Experts of a small language model.
Size: 11 layers, vocabulary 15191, 84.2M parameters.
Below are experts of layer 4 (counted from 0) of a mixture-of-experts language model. Rows are named router (the router's row for the expert), gate (a neuron's input weights, with its number), up (a neuron's input weights, with its number), down (a neuron's output weights, with its number) and show model dimensions 384-447. Each number is 128 + 32 x the weight over its row's rms, rounded and kept within 0 to 255. Numbers have three digits each.
Before each expert's rows: a language model's description of what the expert responds to; "comes before" lists some tokens at least twice as common just after its tokens as in all text. This comes from a sample of Wikipedia text that the model never trained on. Tokens count by the router's weight.

# expert 1
Description: Pipe separators, line breaks and short entries such as names, countries or digits inside wiki tables, e.g. USA, Smith, R.
comes before: "\n", "- ", "| ", " ", ".", "–"
router:100098121149120166084120122151114176148073166147171155113158149112085112084165163083102120103167120097100125112113137088106139140091159181096160080109086157144149048184125147090105117116191088
gate0:139117132176078166109135142142134133087166097091136155073148117164170081170133134139141110126114125132137162137132122103129127173127068142137115159058150113154102111075081194160140111109112166
up0:089164168172128168148108127168104083115159111026093074168098070090158158139114076091113177186147174118087170142172136133110158156135170150097140072066195104066130123118151161149089139141141096
down0:111179140164117185150130147061110136126114125075142156145140187125147074104089126086101138126145122137151072123125163122146119147143154100098131136162093061119156088063115141152132163133147111
gate1:157145102166100142168084063142110139118172074065089154087165127154155102130166181173152078167126129115107115136138127110061205110135102159135074166097127204109146125123108103155119157159162098
up1:064076131164170132115173167143147164157121130167191133154114129107063085153131094127161116130156106166095183119139152108162096134117197074141131126184118090129102093187165108096139115131124124
down1:149189143135129130150193078151097096100131139129162108144124120078201117135146147162173137168117105091101161082133136138123127083132165141125197140115106136091170110085153133168097159157090091
gate2:112145097145167123130088113115130113103113143055105123175109107137064143122137176120178143172098145115111126205066076124057185122120144121111149102116115125137156109183097091095145137084094110
up2:149146111110086150163149169133130149105095129180180097142143154106188116149110068152074097114147154106113126065176155126216082128134107114172130124170170126130128133098161128144104149165120183
down2:132146186097153145110205144205115129136196114135165089131126136177181170140136151123111162148189142066094119098138139087119162064129077096088144098141099132105111161140114117163076191154124107
gate3:085117187141126102129161128033119081102115157098181133154152102100157169157154091107149135193131164154115142127165115114126130128154098160167126154053124140116082144147125155129095151131084087
up3:135086135110125143153094160116168153122134092126104139108086068119172125137116131190129120144125112136074162123059143158092131119114072119132128141135130094135134112140122153140115139150118080
down3:133096131103142071135106086200061164143112148126045091151118099147106101197181135083101097149112110135134189105120103175123083080207106166140106139104104159115114155120072132128177076127153112
gate4:173137117121174120172159097063137110126099140138125130165117176093110124177196129100164126127184064128053133035089156060213143146122113065144116148097124097154080084082143060164135144126146174
up4:150079118150161164160144108078142115155072115155152120141092156183156127188174136111110184082186076120117105081133089116188141152161169107099106134151097104159120106099153101135114144149117188
down4:110160090083124132075121104052127123114113091128155086109138120124095113153189092114091144127182182137111134119123142169184173138135107063109086148052176074119074068168137162080098097126141106
gate5:173141095138142148124116128133118121150085138178098158156100064139167125157110176113136123072156144180095117123118150088166139131150149090089108156117059154121148164086157101121112095186198135
up5:133092098134147123095140118088158128141169079106113181098125214119116102109140102157175154104119114113076169140195133120136172193122127079183152041082142182079144094131104181141137122165123095
down5:137075137053040110177145149128112128140155158102188117093148147122143103137103133097084128102129099123079098077128150151102105146094148061161138110092173125139057070154192117122169115148125123
gate6:148156139101170150154118134161165131111154094141138128146082154131142153199182133158075132169138102177107098122163075109154148167092103160129114127150073174112072145119123198141133118143113137
up6:142095217158149111105139096125129119169090131171110162098119171128153144158129155117126148119123123065135084118154117125071162140120131140108109121196163175064165086100118101131113110178148105
down6:157115104140199126118175157131108146080080162173094093123144084168170144102138147024197141164136100068040119151143123131109179086112119114161118080138144136068133132129101074097080107100104111
gate7:162181125085143099142155093149141155136186144151085161094091089164137135103140143094057097163143156102082154126082107086105135082154079088184141077081151101095112178109178067112118151069126083
up7:120169130103149183155121166131185203144150124142090177108087074186108106127177163118101106169141082133160162110125154138111104115125091139177138134130122193036111132157127106158076132161149100
down7:198125116118107121115072097121139149148168156169071163137137172120095181168125132095142143115125108160149133117151203225158099102162166111152120102131118094191159089054174095126148166138086159
gate8:148113148101149207077130137197168205106163116107029158082128082168137114139104133191111153137144155097129166152125157139153176069204101110143118122108156111068126135089127108156151126146111081
up8:146140130133092150145091103113152113184139139118133161140134127076130174185141138117105105176140100188116100132176125145158139155135109097142141121132144170142163137169091112107128166113158119
down8:127091171140178117147097082082093128109087114129113160135168199198110090134129089115143110137074122128144113114143135110064128116108086156183121128100149111101101104165122163149122113098093154
gate9:119102143188133124145127103114119147091150130136050094059062032135113158190125212200151179121076143147146087113179142091051138124128130149093114125095110159176114190131093172119102176103157152
up9:133151101117201115122158114109065143168072116110115125207115137202179111099107085124152097132144101105119145109149107088190108141133081166160102120151106129032105097122085173156138083184133109
down9:076128135059125162088112137171152144101118126098121137144120048126159182183121060126123126133116137130134128140076133126110163063093092082120140133143129151084185136131077118077060125114140096
gate10:078152112150144119125113095126169128085113132108072128115187106174148116099191154177139167176091040119100051138085131108123109087158075120145113053144063180167114155067126127132119148091144104
up10:118153129101124103186106152089130160147137168173116100111084110146146136126099122143139084107130141146138179119189176168038176155117183089117141134075190169059107091177123100103120106113093154
down10:074150125169135086116065098152104112121103123113098178072140137115118086085117154072107150141152129178140142148099145093172118232177143095117162106130136137181207115127074134155109089137152137
gate11:104105113145131093138140113088118132142116149122149143154078136119154073122141109157138128127082170127085156124153116104102129111112139141105106115178169184094066207093183166141070138185113114
up11:119132144141128152183140090116102127176088191134117149105120161147142127086082114135116133146142141146098088088137103140103152135188138113114135091087100134118082065058112093144135169103085106
down11:128159129163118113153140137080086117157111126110136069154077163140088132163110139148093163058119112087121110088152093094139103135126109159125111116120091141161163135055134127096090156160118152
gate12:144195130052131129118145129095169142060145140119137179164167142171141183128127120182175136161081140156135157063124141147071126096107195139122081095104105146134139140121099136121141107091111160
up12:147116146109151103101092080154139145174141114126109171171088138147165127186115119144114186154100131185130096108127157192046155121133137182129116131118155178149069149095074149111117047148108123
down12:148086105123155164168096190162205156108123136162197154106167125117091144136103112151118078120117157158121164136124132157164128144136137158149123174152121085181097122163092120155138141083097139
gate13:146124129099136082105151172128138126103117084115068181126080150118116165143111173109147100058161147184100159122155144121178177140137137139137184117151140104082158126078177147155143204103109145
up13:162129133155207122127108182173100124155147150088167099126148121114128118161078143144097169198102165144191144133083146199117115107099108145054112161160121093145132129113101133072144167144177165
down13:101137103132099090199148137102145138167164141186185135121138161142097113159122127128097097142094123150149129139168177137083140136135176170173150114142127110138152121178145104152168198133173172
gate14:153184208126110082200108132164114127080153091117142071144126107199077122105150105115082166150089194108125145094142141127097087113186159078060106132048210123153106147099153122104244106073138165
up14:176129173110095113122126168109129128095181017106107116119146115082153131145129053099067115100088083105154194132138129119072141076120111113079104127189115142177123139073147153146123129107203153
down14:141160126120122096147127120133157123055156157098136164166067189120145094117103131137122090040090091169137110112114100204161077132116056136199147142162131128118156103101138105084181133123167196
gate15:178115146133154144149074132143189098161132073183129109132156114149134107142090162114085179098149106163148106161106161104101171170087058091096134132174118166116139172087179119121209086106123163
up15:026055121170124135100133156196103120107113176136112144109096157111183170097157084192143127191170091163078103098161127129153123170202157095140144138080076114138129108120096162127098139149189076
down15:098179109156184099162144163057169119120152175148111157111119149154119160102120126143209088103104190061132132076131061103127124130129121140106167152108108100132196144140101134133175153137142143

# expert 0
Description: Line breaks, pipe separators and numbers in wiki tables and lists, plus country and surname cells like China, USA, Smith.
comes before: "\n", "| ", "- ", "|", ".", "–"
router:124090118136112176090112139163111165168063151154163159099153152106084117088176163089090115111185120094095128084108149091098145139105148160092175087092089145143148085183119154091090108112188091
gate0:143127153133101093135103145161145191097091115121140128148146122101081144149087158180103163169145105045136134114088133127151123137135119151185188160081090100077142097185104132100100152130114180
up0:129139130127129164147163103066140069122156194083082089149070082118149115134167098113177111082134139077137134145110109128107194156134110165096147123196087081188127129069151105161145141158118107
down0:162125128031167133091114122166130150116117117168111104169145123177117090154127114138142172136145140149142126111146117108067099167123119123124129110137204146109142173152120083138130135153078195
gate1:109141117130136104133108148148097086133116130168131111177146070086120158126161076161145142109140088118159159084117111095083111116085132117158135158116115135065137134152100093163127144012143180
up1:130091114141117148124091130150113150162130155118142131111077167189122151101102079151127088105135186144090118123186109111147158150139113107183172156113077164102146177110160134096060189134141109
down1:136103190133140140092156141116130144114151112156138118128202108096179110115079080176138119135128113121177111103151121095117192075148167100174161093153077146116153129155145203088154082132145140
gate2:067115134147117134105149144113118062164186186133139162136116127123103193102079107136118121199092160086087062145120116084114169093137076143162114111123086087127154139202090106078155119141052125
up2:136146122104119097094170128140098103119156097091149137068118148165134118142155173129138191107125152120144088139131103115174170115118134147160126135091152114126093146156120076134051117104115122
down2:134110174119145129148093122122158108099088082121174147101115106039083131173104105160133179146150133113116124167166091101155153043151138150085146136115112147104173098050192145149075127137137164
gate3:228140128116122145128068192119161151154084066110065106127100177090093114179121118054074095105103090134115101139088104093166139120176113115103141092117139188116170123153105088141144152162095131
up3:112109113180165106155147071175103203138128082106167128120123121160135190139181119171198159171176148112163145132157131100097096113137170136075132149111164131135110166112148137125107129126142111
down3:120057189163055060105114068147030102145161107174186113116174140069129119101126132078132117154110144140132156094175147111173061149104107160116115097152130053146089182083107129084101110115117141
gate4:137157176095144098129138155121228137128126096127073109166129153165083140107071094172126079067144109129129117118171144122164136130098136149093191161166146105115076147171086169145124120189141177
up4:187114140140135086125143105140215163157158059126079092145178069134095146080096121133105134101151167126129074135147143130149143196069165135112176102145121104109121118162073098191096129163085152
down4:124146147120135132111090104121025137150132116143122069130182135100042129154143128062177179143085128074121158144080109118121118157121204130063179113072196194134135059138103127139190153115145104
gate5:095151094074086165149166136152105125099118132148134103157126082174181137132128139176113137098106121123138181078145135085088131159141162087169104208178142155136055140084098055169091187136155130
up5:120119128127074118152134070101126107083152093110163105088167198071106153129106112096148104153133120137108067156110099119136143134090112174100140073100162076176175131162100182089149111162131161
down5:106158095095097148131095137164144157142203105088196101110132157130140160125117138101054074126122153120123129182090124119130134145154109128120151082138120139194161204126127142160058093124173184
gate6:125139174148121083066155161176190168193114188075040116103117124092135175143130131136147150101086095143090152123107134111166110046125130085145169155140114104156137144083115141172120212116145114
up6:156164099106128128099131117145093157132183078126109135160149121121161118104109132135132181159114143136145091138135175111139123188100138139100138107114154159148113114150166093148115100114117116
down6:061076131153120103160121078061102088135140140089126118146135065107164084125114112124138132127078065141097131103145125152104083111146112127131095108144159178147119142159110122125211135165142084
gate7:184121118211116120136136105148100219115149082133104133152125160130078097101144137153176142128108104079108197115181125162165185101060089141093193105184116157171110127110100134179122114128115068
up7:121116051181092105184123147159119096155137171153162107094105136177147126147064109127134149128137145161121126117137146112079179178189210125127133128155111042095153114138071145104129118079090116
down7:095085080112171080121121130065111081115194161057172141168036158126128133088095124104115098103139114080133128128131079039167090092146152132099070112145130120084114185112182143106171124074126139
gate8:116124112097151144136090169125107149136082111124109156128164081152110115159097116149135174176166108152108090091149175162108124167071118106095090146148126176102095103066136138153159110117138114
up8:119142101126121163128128191137097125095097141088132144130117192182142099158159160227159158169168108146115113105128144115118079064125108171149091122149159164103102172152160188145125147101120122
down8:082173096139141092119163113157137065112135094117123107075142065105146130137083091153151079174169180100122153163151166094116132132181084149110143141199132160105111148110146151179137171118080151
gate9:113148111154102145100149153155149195065144059113092066140095131130162139157138137152059051127146125088130116108115107142107112176111146101146092148121113125076128125103056124168122096118134131
up9:141135107128106141088166149149153135141104163107122127165138179120128063160180161085107062178126135133107130062151122122149141161122098121095168140151160113142207125104057134169147089133113130
down9:107135169138111115142106158106099126117169089155188133127109143123108149125150104101084076114101119170111171137152151117149144093112110100071181085090118099118151180097145111090134122163177077
gate10:138074132111128133157155002097193129061106102172146168173177128170144095180141160186170166099098125084110173140126109143170092066128151169143199168133122113133166112097072135091121108139081174
up10:133186133161158160101097152189080129173129164091118147026144136100133169141122112132104106138151090113110144094131113144111159108129039116106105077111100099155128126173139120127153194119196098
down10:158183091083127120157163117133188108091127186124095127097112058155142151141085115153150104133171112130161113107113161129129110116133145133085132059074100112148139084090118101096110091094174176
gate11:160102117103139165111145124185145153155189121045069113158107158074131144184116194110114075173115160140149105168126157162136125151097111167149143123084143111093149088139149084115135105117112102
up11:094157105129127131144173147164138100178090076097148104098181074120108167158139183115097107112096075141124114133121134134102125054144106086207139131093130124123126132134155118110072129166170212
down11:137108172120129219156126127119126134100171164132118196143111138153128067129126168123178135104141156157193145098143107160089115205102116154175106117119187137133141147114163166149145102066154083
gate12:078180171115194163113093130131143084075122068113097157152132095133109116129169130179154107162133143068139121113138092138170112177083178077130162157170118137111167067128154066121080136099132056
up12:158096097116183137112209069119126127150115140160143033164117067163128147140158152085109114155111150193164120052127168118150196177116030096103111133120151127128146124133070192118207135084139136
down12:150125106186154138152149115121123127153097029125134114166083124095129137136116079120079123165149155153100182108093154123119163180091111153152151141102093137082110165152163116172180147115093084
gate13:127109185135078153097128143151077167093096060129106099137153093120121215125095138116103121148103109110164160103132146180130130130126171150108052105100191135087151124121105089118107152126063125
up13:128130150131100138123159131131119179135054107094108097140117151103144137146122121180142104104129139142168139069169158141138115107107150139114088091153169058103181138158126116153112119126091106
down13:113114081158197099098101088073141193129126111101100136165145139118124110112097103135139114138131157154113154126166152109113147153065182157151055105138118165131131129150091168071152154092087100
gate14:097123144163141125140111137112177136100159173126065157165117119148183141086107094133125203152144096112123212094070064152057085154104113135100158154111158156138130103147159123118110137114121127
up14:150137127134102089136179139153137195133173121075096112094109159091153111167090186127090073147116193181132158117172157135191119111078088126146129122111159074095122154097090200138144137147091090
down14:097133140079103113147181108121133147098089095174149115079106100151146114077090133105116088143149153121111122157153101106075198132101142113153148127102095106065153100120125064129131155136146104
gate15:140149129103132135159091099096166166073163138079174082119107107103147115220106143111134160145161125097191063141118120141101162095144158083129104129147079147147109056070081189137141173142093096
up15:131083100113166153086108159123182132138162154114168167118122161111142125141084177102176166135156121185111107121093113179114134127146194121184137110172111191127102071099144145121111113157121065
down15:153136070120106115091127044131119152105138164102177117078186125136141094128123100107142117188129125138127101117115089148108168142090072131187150141138111190148191050146142111130145104071083118

# expert 3
Description: Pipes, line breaks and names in sports and election tables, plus sentence-final periods like "in Korea." and score fragments.
comes before: "\n", "- ", "| ", "\n\n", ".", "–"
router:134064113154107161094110124158109175171078159148164161120165145099097121087191152086098118097199099093108113109110137109103146131093154157103181076107078149144146078164115152084091097099183080
gate0:128098141173096147100201106018140120105108112136128156133095098080120111108084167132141152150146144132204158139118147133139134166151147123116134128151136096034116127151142179153086129151152119
up0:161150083126116141179140124130135108125148132089115112098160087133175157146177138108107161143195097158116103134126084179091135105101118070102102126130125153120092105141144128109170164145186150
down0:117129099155138142094055122092089157134153098122119120082116169102152172098094098084133159181090131058144139146116115148137154139095127157128087135182086144129154170097116082194186072143073164
gate1:129082140171157120082109123141171066149153191075123120112109100141183153108114184148120153119073098138141158097211124093130146077101092100146125132134177061073119131126092154139081148150120139
up1:114133183114105085160158095112139150132112135130151123146182097094121091180122079120103151088142126142121107133112155112167076140151183123137086081083123194118050141132181126096129169111127071
down1:188141091042139116164118118138093132088140121106105122131110069145128122141144115124063095116091162155151112105128113148161133099140122111140125132176154146163130101161151129102122131089148156
gate2:114108082111158125134188067139123132104115139097132082173124088097198125128123234145170138143079082107164186100120119151112162148160116222123200140087142086087154177069112158111117079176133098
up2:146131155125136103089138172065124105165107131136100136165130175128147136153164144152136178150182183168103109149131188162108068108091138100119119102147180136168152105148097162093115153145096116
down2:191142150089076143144136093150165069125152112144166131101103120165083095139118085150150162120101134106158144134073187098182131082182094106159053111125115138099128146119065088127105135167121158
gate3:095150126119138111110145054136134049055092106113104058158117165152116120149116144165091079090057115084095113136104117131113133138078092111085111104096143110140099113109169148103136125095167173
up3:160139135146077150123184109140117118073103147144114070142170182173109095143096141080082103074182135121154089085081137133058110125102132186118114090118116110153096201150161095106156127070146160
down3:148156112151136136086151146109114130138094105153169140113138110139190062167114148106126101123091161088086096131134063140146146133181052111154145124132070165152142139100118135110150107163158089
gate4:137180121124100114121144121126111119061118152189130131174106086041094086155171157138111154105144098153145183145167114102114136168134144135141105107108151083092103198142179061140170153098146111
up4:107108115136097151144119070168124133143117116158134142163131176152126108152135102131173127160089169121101149119086143085097127132171150078128113168079134105139100092140093131115072139176103137
down4:085135169143132123147179138100105144209122116049080137159138075198117078076111121118163149138082086105158158116069120169118135101100130164133125139152114108159158110137106205149133133114161161
gate5:182165067079142150114163102080115171126100136157135115141177092131122140109165165098143155091133113101132116175086077141161111115122158097112111148126164122062152121086148072147106160063114111
up5:150116144125158064124118135117156125145146139101131104114095115112140121127138131111090150125039183113188110118108123104105166138072158115098149148100141071196086112097129119113147109187144088
down5:103176141144046155105169140118170168065145094099085142121103125067142125114050135147131127117107101087136182161091089063091074203159139170136124137134107123088153123074133138067112122089144167
gate6:151128127113145118146124133044097109154146161147146084173148110097146067079154160112129075104103114161108125104160077118132109128149128136066087175115103144077110129087065079123168148111084119
up6:114139146126148192073117084152145159110135136134114177113173180165115164102108093176110153124125157186090177132162140119060115216084145109153100119170129167103125126115173112110123125137145104
down6:116152136124063178156174165174197149150102141087120113106131165166135131162160058164139154188093147129154171113156101115122098114176174153150066153112105176112090141151161092136121089132201112
gate7:101162170093179124146171103116145173134103123103074138071093117141164170118121152131137077143079113145159129117131095136131133108108117127127145113085170129107187164125101139084192054114136152
up7:162132136142143122128128136117158106152073101113136040134092128129121075185118109107092183162112108141090144127076139110168110177127100135077084122140084118131079097121200163115139124154153121
down7:148144131110142149186101143099127082127187110091123117156140156071146115098084119120139126155145134163081078102155133117111093071153059140133140108136175049084169088117082122086131133146143117
gate8:146153106150144137148115125088120164147166122121109172175156152108145152135130102132127180182177114084089109138097181179164127138083064154130102154098096171128131175043132093113060164141123177
up8:129179168101140112117116093113059098133143104185134123100110138129147120153082143147116146077128132127177108121122104098081092109131141074104166158157214136143107112181170114153096133096143152
down8:229123115184063132095115122162173230137144096185187142130158105103096070152149151137083133077095074102134103092154105126081134135165130134109148163165115113220175093082171129175131097133152150
gate9:080130097190125125137060143077109159088123122093130101193151140118099095123177130143160077148171129131144086117111095136170127125121098159128121129130130139132133131120145180074193166119137105
up9:193116104142062098187098144092124167145170137083201061178113106138123111125156161183160220133180090061093166053213091133135137140186148115113106189152103091161157106148114160152128131137142065
down9:095178166122143135114124120109079108102170129121175128137132138092113118109072118170117162130137143130172084124122104124078079119177115154110087126121108118127172125080157110079198116118068156
gate10:121185115145157134153184147130109148108172125201177102098129143126131092130131077180172087113167091133123072110100087164183069143136109121125180153131147202129154115125114125158162170197146097
up10:136120091134149181128086134111167106132142105166104117197155128082155113135115139139136092138134111088143140129158101216117125078141078130156106132123134105146076134089132104073114094135073157
down10:188102149088078147201153124159103139088133175133159145140137083164055132092112147148116144115169132128107134115146079081143156148120159169106110156105150099137125158122101163119082121144102124
gate11:107102132146152076090128142096112129125127118075094064133000123126119050130116179089083084072112137129090145132092074068124155119095122065139124145103110155156154137079118118163141140176132114
up11:142118053142118121124169156130147115150105098139132123118090167163115097142142110136101072123132132119089144078109028137158118114136114126143130160120139197138136157121161123116133131201138121
down11:098144155140173118137205148112143133161157196128159139075091099097126067152119119044136140123091195123147159065144128106122175131165095128155123108153061126139140138145206131142080182140122098
gate12:080141112028187169132133175148128190151110130130083130137163152160143181130131121070105111123097093142099176098095100056150096059109097119184092163146135081109145123103178154183149104166100108
up12:142155143118142168126121137093184082136107147099116182138127126147099111162094167176106157138160108074121128138116123086159138082079121033135157110141143109153128075136109155144126113094117108
down12:136134084111135124108108157148148137112072047122135117163102123112155100117093183166142189120113128108085112156104153102139113140114123113134086108169167079131112132075126152153137106092135101
gate13:151176101162089191126131112112182087147173147125102082115116166147065145144224096169119075117182139097135092127124130152122142070205122112181121127161128187100112179160131116116090075189162039
up13:142164116173129158103116114099145091136116119180126092037110182103060113136114087107211129171165152129147074131079095125130103104224203109120135145162156126075106092178155131115097057118077105
down13:153171104129216111112111139155143145137131063112139152137151077179081125108121105143098108088168135164144114089151097124121134050123180129122100127163162086133180110062099157096114173125098137
gate14:137107100127133145106153151123087127054130086084149127067112152102147118166104114112112166109127116098100095147156149164199150055141086158155139155161145137121097155140125099174180098144155112
up14:146122135145146123200135100108141108144153142092125129156166088036138099110154144169143144154124130142109178123071105123087106148118062126097184134112123125151141124119131104108178048151163170
down14:160137127098173211100075148138138153105118165139095097119113164103164179096134109029152130168107111091118127122105159140175163122138172130135143112191114109166170177130143053200081089086096171
gate15:125125086159123160137124167099124083112125110089105116188112053170133106177134161153137171116132110079127123170097102134175045116193111163111153126127145167176118107060124109125128125143108132
up15:117134071082155140191114080109142118194148113130116139208133157132112173179043096136089100186131102141151102119136118105184068130118101098133116160149165148080109201173149156114165140147182107
down15:153127131135117155091149138088114154151111138132150125166122111140127093150118125157098113169143117097159148090156117130162094111132165160108158073135179102114106122119116167110121086065163097

# expert 2
Description: Table pipes, line breaks and spaces in wiki tables, plus word-initial capitals and digits starting names or codes, like Mal, China, Smith.
comes before: "| ", "\n", "- ", "|", ".", "–"
router:106070141155140141092122112164126159168068158133173159117160172098097121080183150098095097114172116099108096085112126099105155157115156143095148090109110141147165092173113163105095101119193081
gate0:135097105116204100153118089060179143114103076092113142137139031120127154170137134127124142115183132121112044116172160142130162115138151088100166059134098212101125109081119100159150144140103136
up0:155119144138158122106126107045110130136112100096100152179100124135161133132099141084155171144130097120137089137187134138185094157130127085123068075165121199078126140177036122126214106165133144
down0:136120125103159098084088159069123196137088122111163157177165079124155147117109152083118101166184134128109101160170072155104124170047113149160106143087140108129100084097154103107099125093062061
gate1:152136148085103135158187191111108059140141116140110127106059131161157169137070141145130174205106114086150115104082078094114159128172158149093144112116132129061154124108146192121151161113160113
up1:170069173122111138137142100095160145135073144113188148101139125131145155153110113096145117133099198140128141140141151155124153134095114135118143161143127101156093115165123137090106029110126126
down1:171116100106117135210124123123132142132108102147097121168162130120214097118159127161146055137123211070108116170118153142170144067100133103145091147169092056196111167111152098117158077072114150
gate2:170117107088147152156162118165147160116127093084138092162133161083170143184067084102132108140163092064141187118175107103148129123138094148117114101133132127113164183117121101118154146156072124
up2:127143244131221064167134176107112167102161169156182148096109084118147164122079074192118121148151153183109123130173114131135196108155130137073068173114102167187139174154120091169137114146100088
down2:120122166141152118156153094114137103150147196086084118218096086161146140093142090186145167103120136142128127129079097112168147122109149118107165112145071066129136095161150148082040136107187132
gate3:164156133129121150146112186147139143130110123127141081109087094119143150202145059154102154214110149148135098084051080135109115118112113144174158110061120177106087156130150080134105115158206112
up3:084150168122131053131142147180170102072124152134187121148148179126076111185131094071107137137095073109171090102078151146084097141150071212137145125104127152119060091080182133156077126139188176
down3:177100130129072208117082123081080131152131144166059141138182130087190096144139165043131141141178054094107160101120095171207106136116121078138153125065124160141110148116082132132166125088115113
gate4:130130092101108102221054111134109120198148124112135088098124082155141137114139109146129117100148110178111098151146148137124180139142078168036183133108165182117103131116103158173094095182105143
up4:060174153136159136083115117106140088056140100089168157128164185088148127138182141110142099087095124113150132141102154100175189081134096060163073022156093143146096103150213098084124153097197117
down4:142101151154104083172173184144208096084103143120089154129095138077189141089146140159130149080138114207128062121137088112050155074107063104166117174202128094113142183130129152138158127202125106
gate5:143107110126151165087124080175118062166091119086111116182110184098135065150172161081069151160060144092095104075167144162102084173146168092161164130087123124125064118175092089154143147111116103
up5:126086183069108117112126196147135107086096104182160092148105118142130152127125152140068166054106117130188135132094131152104126168122099159110108091127126087157151081107165125141161139184079163
down5:151102142154114124133099112122091197059117115185130193118168160105157163191179145117115101133119127191141123079128124076141152097089135210127066144148109096164101119107176090154125081106137165
gate6:151127155132151141204076147050167065156129118148097113184131201114141164159115153087143089092135125107086115128159134136140091138130101150104143066124124122200148223163148127154115174183146124
up6:103143120154113127123143115121152087191173123125151102160098158112142125104133103152123152103158117122069154125155125157158099156078116109160173152083147120205140217154162138101149217166134082
down6:155131102105126164107124071174112123121096089116162122073142106143139122122170130115125123185131096060097146127115144156157132187099127163149097098138059172094077106123139109075147117126203114
gate7:106105174124126063111115115118106119083204042120089113141125085174158086088130071127156177104095086118107140095082138158207121180113081132164132129145120115112141194170153112127137083137092094
up7:141162099090129139233133114099126100172097113141192087115122115140160137192113164120116103174118123164125120125167121136124137095118186143078109126126092122106179068136113183105152086086147133
down7:148148138113158132089054139119143139143190132122141113169074211121149139156157163173099086116154120162171081133121171134094111175114132116156112198139160130117103168125107122118141102167107142
gate8:150145145184169109154160157140133068165143134082096169083105069131133126180100148155124094136154098154120031134153136083083136155163121130127115129090129134106090140096216155125142164119140122
up8:133108128128182105146121104097128067123142128083133154065175101101126139156145149092123130172161122185165103093144131069115123106168102167070143150142119112176138073084166130076145142147183094
down8:130162163162159132125109138077109139100116177134141183126143086126159060182142137115121095165164168097173052111173114158061124117128108136131189172107069139165168211154177131119155085170095132
gate9:087178162126178131151139176115134182136112134139047131153071142143146109157211117114096139119118134165159123152135140113105133105112113127132132159083152160149177131125084090173103109065219170
up9:105132133119069100163193165171123125062156122170143176063180081163164102086205165109135152104149104159143122117201132078122117110147138136119099089131147117087102166147098114112121110169100164
down9:103147139046049151081204123092117149085117123111119174080144098157119114149131110116134117141156187176150156148139081127135108110113137142125109114156149160141152179153178134095139125194191147
gate10:171163157146147185043106130151153080127104141116054185112140114080108172139200158216197087125124140109153144113128148132117140078124210078209143082152188098154122151156155107148114112155090175
up10:134067076122098160154109173114092090148145169108154156147088039102150177069135142120142115078161129133133141154115210150133158143134085132105116140114127093121141106144112083123167160120111122
down10:047128171127078098123130067125140135180104145111140087133166137069126139099149132095096166157081154160128151098114103147155183162130147073187105125132089103173128105160095113124086113137116180
gate11:056142120128169099123107058142125127095140116111074097151166097158147072134055122176201145126142122130145152124122143102096185155121097145165087172148126120144074168073119124143133115141148056
up11:116123105103085131142063117090151088208150140107125162142149106081107064177122175081071181143129109096141177203148115147122179128177201102139124125127149075106087111132143111145113151135140172
down11:169165145147164113157133137172175132150147164167137171140160097109027163156120107106076105078127115133077177129176094122102171076096103101103081134151128176136181117129122115124148105143102073
gate12:189151056129146181181110125156083129139191112141110124116151136117108052116146198108141156143117130150139119120141164102109186101093143114117150105124102151123137093090067121152149138168133099
up12:131114113061108094128109063172062108149186151132168153142109129096180132143172132139195161105153133103146111127161136101149159083135107064099181140106135131137130161115096137123190107077130097
down12:126145133151105089069108130115160110139124059158120129117126128103173156026169137128160134106086119157134120085128134131168069095107182146124148172094166147161096073080057119083152088129111139
gate13:138129179110171139154069171155186125112127112106169090187170108100119130122125096114101136103118183133101112135211066103085122114164132113130144133079135157102144180086140111158075179086168146
up13:109113132129139163076142150047165112160141131175075141109116163096110138114178088094120167166162113125113102182106190119149125137179096135117136115134137154154108154113100139111175089101059136
down13:151083145135125087104061114121166114152109051123124109124074128115115143140067161108160108181163168140137174204171164178092141153135157075126085127172134108159086140135153090177136134130138142
gate14:120113148131116173147104176122158124127148097153163112111157156121091177150183111183112120129129108118164166062092145094135155099083102122064147150086127108122063168135152098164112146177121107
up14:117144151138069081146088116102116125142095141077148051080124126130124158125132123139097130087129138170131066155193119173113110122150145135123130103189065073111155079139110167130101169173140118
down14:108096191140131156156095058119116151089130169074139119156077158130161143173115129129076080140138161133164119109198097156152118121161143076122166127173136117127120131097123070081136126138126219
gate15:147131113091102109164119165137127063101129118112108095167107145120125122129150191122126147166164165102104084140202120163110179140136102165128082185125107147107130139143133089092094137088164100
up15:134127092109137187172131170100142215136118092121153155122131138161171126095154079166112141117084095109177153126122100091172127116155168118191155102110171086167140084109155130158161118080152177
down15:183157122162081184192146099109105132118116142132061140078092101133162139129112097070155081120144108160140110149064139146125094101117136135115104158158123135080113080165100142114122138161144114